python train.py --activation="geglu" --router_score="softmax" --normalize_top_k=true
Below are experts of layer 8 (counted from 0) of a mixture-of-experts language model. Rows are named router (the router's row for the expert), gate (a neuron's input weights, with its number), up (a neuron's input weights, with its number) and show model dimensions 352-383. Each number is 128 + 24 x the weight over its row's rms, rounded and kept within 0 to 255. Numbers have three digits each.
After each expert's rows: "comes after" lists some tokens at least twice as common just before its tokens as in all text. This comes from a sample of Wikipedia text that the model never trained on. Tokens count by the router's weight.

# expert 61
router:128156144131126135144122127148125098163116157133130148155148163094143118155162172144095131167114
gate0:134095113114161105071120133086136110148045116116112119139165117126115146100149105144117135127111
up0:148114106116125115098141102094126096113093146122120114105158150113122139112123076170115134141091
gate1:120078106132131140116137175159112128127110108107116155140105099132135136119135102126110109107157
up1:126068121125144136094165164116118114104114117121081149168112119115094150124124097135121106134137
gate2:133123165107168093139132147126146136129183151180140088100131143106123108104101092119140143126082
up2:127097156145183129115145126120138158143186114182134116092133164137094117122083104125126143148090
gate3:094094147095148125140124089136146147165134123154144138100119144140089129105127095111123139146158
up3:137171132136120120113145104116119103117081121111108103086154155144127160137093153130157164148133
gate4:129143110182111117110144134116100138107141105133085115149126136128113099173112154154118092142114
up4:116134127155090171133134095172138155144128124109163132086163106133116145138155103127136124158134
gate5:106122100148091121125105122128143134130148141158133138157064122096141128176151159149101071140098
up5:103111105155091121117113107142145143147147149163141144156077120096146127175151148157101069139095
gate6:133149101127118134099122150133119156130057126083112138147152146137131143085125114123132178126119
up6:161162101119074100148143108146119152086105157108148127178101130096148139153118110154119141139102
gate7:137058173122104111130091142147143125156124152094144095099115090107108113101154124159124101112150
up7:126125089148134138165177129125130090111146113155107151095124116119143116144132150116096095116139
gate8:151101129113103131128144142137096093131099173123121140128104144101162130096143114131106116136100
up8:101139122154086170139134139115093109159105141168100119120127135117151094124127140111120100166117
gate9:121108157161149082123140109145126135185102094122129166135147117146156113114113181129079091129128
up9:124122114169118080135119103162135156166107124118146162145148116128149109094116176145074103135124
gate10:146133087146116104116099180102096121119133166127122124132089127100143103154094177138134127138098
up10:160144053109145131175106133123128152108166190121118098137095128107110134143135173095100162134157
gate11:156108158154124174128142120132159152152141130128148110165134085132114090103167112138105074158125
up11:134139112134139181088146125133147179147153148132121151143122138121064128120093148138138120172111
gate12:111164159076162116123146098109116114131121137111133146118141171125165100145093143133105132141109
up12:098165183061156114116170095127118126135117142115138149106149174129159103131091125141108145140102
gate13:164108112131136124136104110105096095126126113113089139112107140090108155155114102150177096143079
up13:129103105145132142066097123118126129120096142098113165131100132124105151120131128110132103145112
gate14:097111093113162183086139140123108130145134168119118121125124173137104141167138083138105151159117
up14:115130133139122134082131171127130118135112137124122131152121100105111146101150172119165103121128
gate15:107114137110144122100162125140132119158130154147115113147065134125100154088146123116107141149119
up15:129136139130101119146143149135133105154120131180168124112095109148156121135161104131162109150116
gate16:098112135126162143118160143143131092185129143146169164104168106149162130144113152130110088153106
up16:135137122163150183087130092142107119147136106117157135147185134142151139196090121134110105128154
gate17:117118142121106109105119176103104107125134163138117103108119166133134123147132129134139173159139
up17:111108144104105106118128172102111093121131180130108090104132164128127135131146132127118175160158
gate18:133104137150117148116099137134102164148121133134112108150176111137137138144129145133110120128169
up18:120100131139137129131119131121109158153149152148108124146164120130136155158129148133115118138150
gate19:134180127138150130157097094101119117121123138097104104138163166131126117145124150127076113142123
up19:119168126135138134166107085123124149137123148100097086132171166147104129135152133125076120152140
gate20:112102140100176173194159096138118119137115158143135135124137117140152136085160094132140105100144
up20:130144152167115088074114171121114099127122116108068125127151138126148136166122145122132147121109
gate21:138097091115170108149121136114124127098137146144079106096148174131105082137112149101103124151155
up21:159129151149123123134132063113158125150117101162137172149092099155119142115115142114150083119129
gate22:121131137150132114112132109146119104100156152133165132139149128128093121126108131146110124140106
up22:130103137138165139105154102118119124181096092150108139114112126123181135161110125132128095106112
gate23:113139122112178184168139115128139103155154098126097150092126118177135148149120122120109088134174
up23:128167122109175172153122100134136091135161106115104152106106124165138163150099116121102098127153
gate24:114096096111137150124118153131103171137129113122111135071147149108099104148169140138139145152115
up24:145116151127134090187117117129149076143118117118109124105134107113157109142132122118151103120133
gate25:119127129139147131100136141126145129113092162110098118182127139105141124134118122149163148116100
up25:132145149143147163110111094161157111171145176114155157173150096110156099134135144137132084106152
gate26:126137097130157095096162134115116137071109151102074125150127180128072133124134103133151191144126
up26:150157141141104156109126106158131175121113082130131163134101105141154107125125138163145144119119
gate27:145120117103129108149100167134114109127139105139140131114110129109161101142123094122140142121077
up27:146132112160109121114118112094119069100123158118101110178101116116154146157138133161164101124140
gate28:137138096094138127112124142140166160124133107126180160136173114124130093092111149127087157121112
up28:156111080110142139099130152124114130069169119144112139145106161119052139142080068120172172129112
gate29:123129225116192156104159131139098127157160123127120111092139163145107156145095140144088148137115
up29:126173103128105109165109117126109152094121172136077137135144145110113131132104126143154150127113
gate30:138099092090147142095133117121141103118117120173141127118098176143124123121134044082111193149148
up30:124071130126136123167123138135113111126096126103111108113152113126099126115176133111125107144160
gate31:122099152150098146077142124149123151148127138156160130101101126144103099112132123164064122147103
up31:119139095102126140149146149118149199122174091099168160132144105161101136103134156119115139126148
comes after: " of", " to", ".", " and", " with", " for"

# expert 51
router:100086134160129087136092108121139125114081097185112162146132131126162093106097123122141084113139
gate0:138112101137108133148166121080096121121146096136129127085135174122093116127147130095128111150117
up0:170099163103131122141094109130187106105139127126109087108165127133107129129111091174144104169115
gate1:147142120098136136128161155135147133153143151144131135147101120152144117130130151102202148168148
up1:145139117089132120124117100152081155146134152118127140161085126128121101126088160104142129116137
gate2:140135149142110148125130143112056077161129127124112092139117128104092121163122111164128136124103
up2:146128145160086153119112128134081098156121132128133060166085121110074110148140119157108122119125
gate3:135079170099119142118110148135135117145139134132166125160122136123155101136137100117167175142090
up3:132153120133136122124119095110121108137117160097094097087178132108140145132133157156135080108174
gate4:136096140123147143128121137132105175164142145121155116147155145100149107098132138120142159103142
up4:141129132159156157131118103155179122116164105150082104124157161100136137153139113158140090123118
gate5:156110131156109118107097136125123110135127155131139122164090094110084118083151144125084100175144
up5:172115133108118153127119127130125105143128153125122103173143101112145147135123149164152075135141
gate6:116162147133091125108118122110119083172148117088130112136119126128137103178139143106141139115100
up6:138168139131106122119116090100130117161137103104126115121129132141127134175093136112113126123112
gate7:155098132101139116118124073125114135137112168125124069122122133105120130138105125123125147119147
up7:086135098165104103126121079089099167094138089117091177132110130118102101114120146120114144155094
gate8:119104125167124128155161142104118114052127165115147145117116102153095101098142137136134117158087
up8:129157112183142139144179163097141122080151170141104124148076132140083103113152140127098123135122
gate9:148113176148089106104103171142119075139122090163158134133128137202122155137146100144136120096087
up9:152106173144081107108092155145102091146110103157167120139141148192137158136135101147129119097098
gate10:148144169160132134079111133090153123102135089141146144133104123148105146096129136090095151121138
up10:139116212130100129083042129129135107116128141123138114142132083107136129112155162134137135126133
gate11:167109174150123141119130130137093155135155141139123099177127149141153130153162185102195077103168
up11:154099155162155143109122114172113188116146127135123111129143161135124133128130165135151109134137
gate12:143113147103104145071080169134108103128107150146113085169128144061140136133148138142161119159165
up12:164131135102126141101117141103110132154129143133145081148149157107142155101095117113154100138139
gate13:158144177124135139101141127115137087152113171141126102176144104074138077104126108135156128170130
up13:122116085118130131156134131122129171072147096121144159138102141164106180108118167074123113119133
gate14:198124163165113121072089157107128097160143141130153137115146123143104129118125098126136143134093
up14:161144167121108147114118085130119130176141150113117157138180104100128130138144134101110107089164
gate15:092098103121126140105099139109139101087147124110100133112110160108094094148109137158119128126150
up15:113098102133121128127083130120156110080154108117110142113099145140075104141100128168078111110141
gate16:125152119118079127153108125152162112137117109122125115151113109166127203136122150157111119166135
up16:132101134123161128101136145102086142131141162130141128121144135095151047129136107099163142087128
gate17:146132104130078145102100133115126123186127121147113139160162174120127135112095154102135174134130
up17:137093110127139116155153142137115153094111094136154123118109141133137139116172131103107142124121
gate18:054163088111100129134151141127131113143111149106143129110136121181143150150152125111161110124150
up18:207117183139134117120102141119132127115154119152103117143116122082122119121123129161106153121111
gate19:105092148137122138117090158109114149137129172125111134138130155114132093109131164151135169121148
up19:104102077134134114067164135115134130088128102126141123150131144156108141096112158132153145174126
gate20:147143107139138169141160137097134127109137168142097135149095101118119120110135168122109088150148
up20:124130155119126081109111124155132150146121106118153112104155162139134141129113098115140167103136
gate21:156148156083145171106110197121134110153125133149136050154124148076155128109127102136143138138153
up21:151144159088141165105100205121135104149126131149135053147118154080147122112136095139133144135146
gate22:145121132135130086111140135128150159129100142165101160142104098128131121102100126145141129138129
up22:116125113125169137159122122136134096132116125076136100118139152142112126121148127095109118104132
gate23:109101158105116143105102149158155096129123135133131121140168136155110130120152144138159136110131
up23:127120118117086136129096154130120140129121142122133126168129136161092133118129134141115132097161
gate24:128147141114124164113135136151145089110124128132088147130116136088115109120158121144169124128113
up24:120115123139126091138107114118116157161136121113159104114154114181146162156098140126096116097148
gate25:095153127161108123105150157133154094102143127131106142151116135143089124103165116138125106186113
up25:087159136156117129105146150132163093098151120128105133136122149143096117120172110133132102192108
gate26:080130101081098148133132163111126100099136147118137108121117106148141179159143109144142126116132
up26:187128179164150090100111136129149130153117143133131117123130130122129076097145155123133142141142
gate27:159150132153131149104128158114145103153156110133116123131108149123099098127129108108108170142106
up27:103067113110167126162134149174124119141083125130143108072157107114190138154134134171146106092157
gate28:133135152165128128122167133114084149124128109146096143131084171084128086137140153091136144142147
up28:107113110112149143130152128109143157111140104136143094131152149122167140120136099148172109113122
gate29:126166099158098127141176150145085108133133142127128158136101092134109101123103097103097129156135
up29:160109128124114123137139162153099073161093138135191108150117115136129097151098059128116118150121
gate30:082147089107115126156147137090123163116117136140135115110096127169154107130120122115166168128139
up30:085183088108123119158152084077127168112121130132118126125106129179143141124101126109138154135147
gate31:088113122117135132160087131100170132126142154128129107127123126136164111164160112135159152122123
up31:172112136138127127124162155175100130150102123136129146118122131086101108096114136113077110111141
comes after: " ", "0", "9", "2", "–", "8"

# expert 49
router:113134121154174122150131127167119148158106092138128137138160150134117115139112141144138133165084
gate0:133143098147165128138142141124098135095139158103140135130120128127098154170157156132145165142118
up0:090104168122133175176088092146150135144096097134091122112164140112152149160134102145114114072140
gate1:100170177150157143131153140143144124096173112149151124156110114147148135092071156142106106194123
up1:115165159171164134121142131138128138087172130158171121164104113138128147101064147133115141199132
gate2:178143150118111153143143192104112129176114164175131106059141138155125103098141110131113107154137
up2:154143147101112131149122208120091119143129173146169104102126152147145119078169121149091140117147
gate3:127140133137126174096162204139109124135117116110123160127114139127117144134101139084120114179155
up3:142118152145124131121139099108132117159143143112129133106150135156129127129160124089083131135162
gate4:098099152181120111140107099106138142172134119164131112089135147142135172151138151141104161147106
up4:139110107122144156129109128151130125139141165134121141110149140129138102145172111152115146132119
gate5:142141129084140165153109147136115102121153158080163131135113112121152127141103118138153060116123
up5:141142133102149157112088130110133094122132100136083143184139153128133122115147115105135115172125
gate6:122135110116130150128190127130118143136140129138182157127114137101131163133106088178138125116137
up6:100100129089121148127106134144121131144124159086131138148120123089150123139140103106149125110133
gate7:128132094140163112117148142125146138115134142122153104145077143138148095144119121158102179064120
up7:137135169153102110130180131122152125135173087157144097159103123158138178146135133113104147101113
gate8:082150136087163137150172112079152102126142154131101136173158139116146132093195121095144127140104
up8:177130143152089112104084158154101146122119112144174098084100113154127120160064135136107142138152
gate9:165156153131111109137146122108159164125143157122196111111130141124165149106139132142092098142162
up9:144159170129083113141145123104153154136152137125180105117130136124177146107121126137095074125160
gate10:171110130139134167106136156167141144133130131078109127116138072154154088145140112136124134104160
up10:117110160136127132121150143156184138146148078143131136125162052177134122143139126091124110153142
gate11:104140118155142150132132122114103152156172075153164136159101115125124084170093146120126142112161
up11:100102130099132126141116132136139125131129125092117139126118113143141143146129159125096084164101
gate12:119115158148101122155143117126133143120150137141174111112139164150146172100143125125108148176118
up12:139148099103157137101112139119121111134103127123079140143116095104109081154112126123153109082139
gate13:140128142093143147115098129129147130160133123122124092126149159123138137144108064120131116167121
up13:140123145111149125096100141168164129155129117094138090146151142140150135139116078128140125142127
gate14:156144149130141148152104080076122154106108161122120068094141158126139176125179066092130168140135
up14:124099140090128147135108126145142110165106140090135115091123124156138148124180121105168118150128
gate15:085195138140145135129136124120100110130100106161111119180148114161118130153120120148105133126117
up15:176062129118109117126121135127153142114156160090145129079113139097140135095134131105144133140137
gate16:075119128084144126101122135082141120145125120150174145114121148145139144147095165093106121182162
up16:074117108104151125108115123086119127148121119141175145103105154144117152148091179103109123165155
gate17:111123105152122123108123157115102130156140115149112165156099131098097129122135122129143159132117
up17:180126098124142148107135124136105127119139167108126103105141148136101103100168139128135173098135
gate18:091087094171137149102138119154134124151139093139120140071120132155093139126119120143177086073111
up18:079104097147129118103121147121150120119143087116143136128122147155128137122135129132165098142154
gate19:127122104144110142125116088123112148134110111137130149115136148118095122200114088109125127135140
up19:126137156123149116151127150112140114131130147130108101115150131153166138058168166137115125119104
gate20:131142127119121146115167118153125124146155116143122128130129113113130080167119119103138145092118
up20:126120145088155144131075188121158095102102163094118128152160141144147179109124102130151103138138
gate21:130094128121157131105132078172109141166087145111163142104100128147109110127128111152181093148136
up21:154119108156147121065176156120118130113126140125108102128140104126102140141139110129148166188106
gate22:102138175141144139140092113137121156147148109107125122119178140126169105176101174140102161131129
up22:119120160151151130132091126145117166151136136123149138130183154110155120167108177140104182142134
gate23:086116123172140147121165143146116149172109109093132157121092152121097106171133176156120100125106
up23:107109109196160134127145131159115172176089124100149158117098171116086123166136171157121114131114
gate24:104100133151145124109145131097133108159156070123111126118148117159125151121143126140093135153108
up24:129179138091088145148113142160113126101097169169132139111104103116132091151102125113161109097134
gate25:152152104121105173119130121115089152158132130155148133173089153097110124154107111127139115107132
up25:180166126117130148112149124138153124094132116104109084110114122160148138103177121119136092144130
gate26:137115107097137157137136106134145124151134136091093144121109141098079107158141114124133097103109
up26:108143134125124071117144166133114129106138145141184119142130134166164131107115138144108191132129
gate27:132132136126094163106118117077074107139168122138128127091124098165123094169067126095108151176101
up27:129148149070134113158145145158170129115098144136099148159141144079148106116182136111127083081145
gate28:162121112148140150106139145128133173111129133142121109146141132133105160114153109148136166148121
up28:105146148114136126160101107115111096133115130112124138116111131118144103141089143110116085129135
gate29:146094131083147122118151124138142140141128174107134105142107146104142118132132142158138145115123
up29:154123123132139131114124134119130148139146166128164111110123171136158150124156142145116178123127
gate30:132101161138070132150129170150075144135139126126174114135119108180132098121117139123130164085133
up30:134181102100151134077131123098188083086138132131081127133146116077140139136128106114151091177127
gate31:151095168165115121071189110143132134143142158115160103150100182106095143115099135114172160155127
up31:103154105084132118170099163125151112107115093120098144125168056146170100136141135156091106120145
comes after: "0", "9", "1", "2", "8", "3"

# expert 52
router:127127168103160100152137143111172150095141138096125134142108150153119101129126129152102124155081
gate0:139096094098168157118144085123132107136107114143116148104166106147117141122135145138129111121118
up0:163136157160114114110162161149054078116102114152110114119139194106106130145102125105135153152096
gate1:136161080136120108092096114099075136141120115156188123132086184120079161120142124113116191160132
up1:129140193133108175157147178177139101135149113085092160105189141140140130154088134124131144107143
gate2:142106121131113112139135108158093105122055123149169117128105157116119129184123142149147106137105
up2:176108143139149131088119119099102112090130153108079130142108189107128164135110132147144131187123
gate3:127152107113116126132151128125108159137126141159149114158074134125099102147160116108142176132139
up3:111157136101129119146117115131125131117113166142138125151080131131131104138142113126161155131120
gate4:079125150156121117079108138108126145116120136119149132182160136092134127125146129138128107155152
up4:054137163132118101101140160143099099124110143117137129170121148108124117154152129112150093160092
gate5:151104111139140170111146119130139147121146106120125118136120098087117126162148129156139141120143
up5:087125153120127133145140132137127147093140103124082134156137172132083149148129120104129142163133
gate6:100153121146135095129117121181165127158117128123110110106072137121161082177107143150124104137103
up6:124138117117128100147103149120123104166095132114161168104125122133173051099146159123083134095091
gate7:158155116143150170100164142133127103149134158128130121112135093137120184117123115133167109131135
up7:112112126128134139144109092147104150112112132083157136143123166123145116135127161111105163117109
gate8:160129115119164098181126151135167126133174130087154103103127161114149121145121145123109161151106
up8:167120093128164091185117144141138128134151131095157106085119175122126113151144146124085167153103
gate9:150145142135134136127124153090150114109125121124143118162157105139171132108103164142161124156136
up9:141131143127138134125117160088170112130104103124159109164172124128196124119095169148140114151141
gate10:155126076112149123112104135083130156126141136156138100148086185133125132150152101153102129163151
up10:144117156080127162117185122151160129080148107123054176146151104179141122140095142154134090145145
gate11:146136159120118147096134114120133162165132078126150144162140158132126178114108115129148177137160
up11:110131087108160140137157154141093118071147172140085127116126143132119103127115131129135065136110
gate12:115128150150139141116089112131111080115119145132115141144165138089130132145107117114152095133132
up12:140162147142126096146126133119170127161121151172100124113128126145146157085155090135150161129107
gate13:150138066135132141098110114141091122109127153110102123127106147157111127139157119157137092121144
up13:144120147133144088173120146111138101129138137128094108126129117111111069117110150084075125134093
gate14:142104128130123132134149162111142118130121087142133086084153146097106085150138152102104162129092
up14:120148128129134133111106101143111139138126160101120161172107119153155180096120094158143106128164
gate15:140119109112146145102105123133150112134159151140133129137115103099114170122177105138104116095170
up15:155110135130165141120130173150139162161151130155173131111132125109131159128147165142115147115175
gate16:128107149129100122115135145140076158114097117106154133142137171141118132119114115136122170126150
up16:131119108150146121151112126122138096147102119142128109103132129124132112152135179122113095119088
gate17:157127131087141134126107136116133109142122153153129108111086141132164117174112168132154153138108
up17:097129129123143119155109140110141128152091149176164151108150144121152135129099178101156136113135
gate18:141113157084174167130086110130151109134067064144129110125151096098151140127133161135113103128134
up18:153117125140139160108123109115139154126128104109163129155108113127162120128126127124144112117151
gate19:102134125135152134091142093131122151117181137119089139198106128075151167090121111137137106164134
up19:107132128129155153100139082145121168104187139114093137177107141075143182103130106142132108159143
gate20:109102123126140129094149148130108166131146129131149124154105126127145175132110154143155126157132
up20:147165134134111128154124142116148106121120107113125121129140133130122079143131109117106120117135
gate21:132122151125158114152076109136121078136124154131081101109170151123133115162139115120134113138102
up21:095160110121115124125186167143133118110121110156157161111129109140130107117096162118087126123114
gate22:133148098162120127128133102138085145107150136143106178112109114167067138083158086111123154143116
up22:138101161111094137133120139149123124115101114118153118087180167125169152151131186158111126109142
gate23:103113179098132096112115098094101116104136123150152111197104094123107126105088128129110094124132
up23:113088153105139155123104106114136186137096087118154110142130081113130147101123109158126147098162
gate24:160109124142152142118133109118115123088126156141037147128121128117118116137161123153212125159133
up24:174158153106113125101139180125140127160133127143148096115098125131140165135111138122155143127115
gate25:124141052119154115116126115150112090156077157131120109146110095137140160146120173156171096135120
up25:161160124158112128134139156116114163088148133119152092128117148132139111139143117114156156117136
gate26:118165107132147102128114146157111063171089142133155116080140143131155139151111114142086133117116
up26:141139052134162140132141124122132119119112153173107113090139150109091136153148150127145143167083
gate27:057117109123149138154136115150122085133134142121083137149162168096096122114103107105154131132106
up27:194119132146114106128105141101113166132100120183139144107137115149132131137142163141091101110149
gate28:138122120156137107109133124144099122110101184142115114118072135124089132119169136158132114140138
up28:152118107110140111153116130122126094146113137137119090151152162112131152062139094152139092121136
gate29:153126132128142125156096126111137121139121129193153120152118129114149139106077090141140114127132
up29:132134158119106107140115154147165097105157145160137141080180141134166183115137153115120149130108
gate30:141134131107118118152089079082187136136143132119139112158095070107152113101162099134132096109135
up30:120145108164129156105186155165095137116138122127075132093176150175085125133118131095115160155116
gate31:164163172144116123118064153073181107082180162140139084159130111125162156069098130119144143146100
up31:093107085095129130156176116183096181161125097100127155102121116125101130189172127128134124119176
comes after: " in", " of", "–", " at", " to", " on"

# expert 32
router:126082130173120133142089173166137143136152174126116132141166109108160103126102145156134067138129
gate0:118116124140151147163083155149177139128100163112116106130170105120124108113143126143122128135175
up0:139139108142117136099113180155127145081104142153124132133135134117205104094126112133106147121180
gate1:108131150182115135104143133093111106084166103137147140140161144185107143112128177106123126143123
up1:139146103071116129134117106148136124167108145103125096134069127089173128124144087146158136110124
gate2:121162185096099167131116158121135107112124114138098139108121057150141125103135146156153140157140
up2:139149192099115158147122168144129125101114128137109141102123068144166114099130138157149144144133
gate3:146127117143124139135095131149140109107104117117104145132141095112165108139155121138111117131145
up3:147119118148131139141105143154152114115111121125116137122136097118162098143153131131113112121140
gate4:083129141124165169105125141147149160189144143108125112177088140143114163105097148109135145116134
up4:102121135101167165098100082119093125124120105120134160153152123111075144155120159131124113149108
gate5:154147158154103144109151115149083135124142158104149104120115153139152136141148137153128161132119
up5:152138158140113155111135119140090135129132160100136091121125158139141132133161124148120165142137
gate6:074129138126120122144084142154162116096107163115113110128133124120162148122118142116099084145130
up6:191129115138183129110153104109159154152119112132118142127120137128060124141154125100152119097101
gate7:080156138115077118171108125135142083153135155109133105126117130145188148151136133147110095115136
up7:100147107122072112124145106114143092140159143107134089084132171163186160127140130143111115106124
gate8:163122120159136127153132156136109127164143120136134090123144147112121151081153098126088169122156
up8:168118114162141134160144148126105136176152100160133107110155136121108139091142097115087149123135
gate9:155158154124155128136136141171190092115133113136150113090157109140154121123133123117147088114149
up9:128112176164167109139175119148129129147163094137165131126150135187105148150084145153163133112103
gate10:115118159156142114148121149136155114150130081098147116131117083095125142122151126180149117134156
up10:125142091106102137110133114103096127094134162153117154124151167161120123133093155067110134121102
gate11:158128156101119076149160183122140078107149120153165135098127133115096161094124144121144139105129
up11:138121122123159163136108081110095186138064127114126168150131107129163105148106113111107115134099
gate12:119158160098119145091114117114115116112134105163100141125137101115091134155114118130123091154111
up12:144145180106139140100121111128098127120114110165116142118132116105100128157109114134111099148089
gate13:139176125148126146135155117106167081185113132140146134119112123133124124159131124107112088099131
up13:086071113116127122139089139144092194085128115120100138136179118121126128117109145147137150170136
gate14:151119103158143125143126115149101128070178129098149109173127168125140148161122128124102179103115
up14:152167164096133100108097154104129082116084188102110126085125152108138129089161110139143104142161
gate15:176142124130103117118145136142160129124086165113123146107175144137180132088166109142121159149163
up15:131120141127144120148113124127103091097184135142108094119114131071096135113126091127165124127097
gate16:140153162107101117124154188127138112115131155119081150124105115121103112099136127151096120133145
up16:148110110136196115151117128130154116147118101130171113135136090120100138150119144115142089109096
gate17:161126102144111112138152144131126122107114150126087133086128168127110151091107102148117148171079
up17:137116129149104108103123127138125125064137123105078151125159144121085152119121115156147150171125
gate18:121140133133131143135108168168189108125146140117141067077161144114149132146155146104133083086150
up18:079143151140144118128140137121136145137146150132126102163135133133119152164058182087145138079119
gate19:115091148138172143189113152141121153142083173089150141102116113114125105138120137147141118124140
up19:114128144161166106102121122143083136121123120182132173157158152104093139129118183136130125121116
gate20:110150103115115117072146106124130146143116111130142172178115132122125184196108156153172110098134
up20:113124092128122126118138122113139154154127095136124155153147122111090159178101151141168110119151
gate21:170107126132110087154146135138149116190135143123142093124105161092144122097149125166134155101125
up21:128113118126167119128118120130142131116130113117143172120118110129105134120059089132109121113094
gate22:137097101100153171134131124140174137163136140150150098125111138125126083137150107123140083104127
up22:128087135147127121122171139157158126166182138137192097112109135144129129139128160162181104109095
gate23:087150114136162157165143154168137158092083171140097140122154127110100107142125141070107138109132
up23:096159133146148112123150137135159153118130177129128145117084111138087159136131202100136121099111
gate24:095129074107104147116131130072145112117182121136152121145100121174114132069145169089150099147137
up24:167156172130125115129150113162126106163095120110137113128112137109153137165142104166145159102108
gate25:167119134146150099142154173146149139118156158142118145111109120134143095102119146153155127118090
up25:125120115155138131170089153144166121130145124128151130138111085152145151105151105159112120126170
gate26:174112120107181137127113149142169154130095158159122122139119127149107075138179084125110105117162
up26:140150129141092130090127147127103085083130139125095131123124115134149142096105103112122156159156
gate27:155111155123168130133115122140113144100150146086123118182135158134137145150117112103141175106102
up27:102157093122083122111117139112143089128109142136127128096108099104134115090137137145125086150176
gate28:163146149132124156108115152110121103229116146141159128135154144151112134154113180152150127158135
up28:088110105115132105138126095128138148034135094118099137136105103104128124103148079101095125105128
gate29:134099147089135123135101141148161096097120104099119084124139134089131108106150077161117107131135
up29:145090159093137112141110161161160103104115115106117084110135133096127102103147084174120111139128
gate30:156089071142147123145135157116114184158131152141099151133142119117113116127086135121179133151120
up30:139080097151169128174110114145118165155130127152148134155140098131126108165072156103152134140117
gate31:153119132107132176151139145116100107113104091138110151119163119107138089167131110119125091131165
up31:081115152144113065152113179115146108121125164100134063105122133140110146109123151136122171139125
comes after: "9", "0", ",", "8", "7", " a"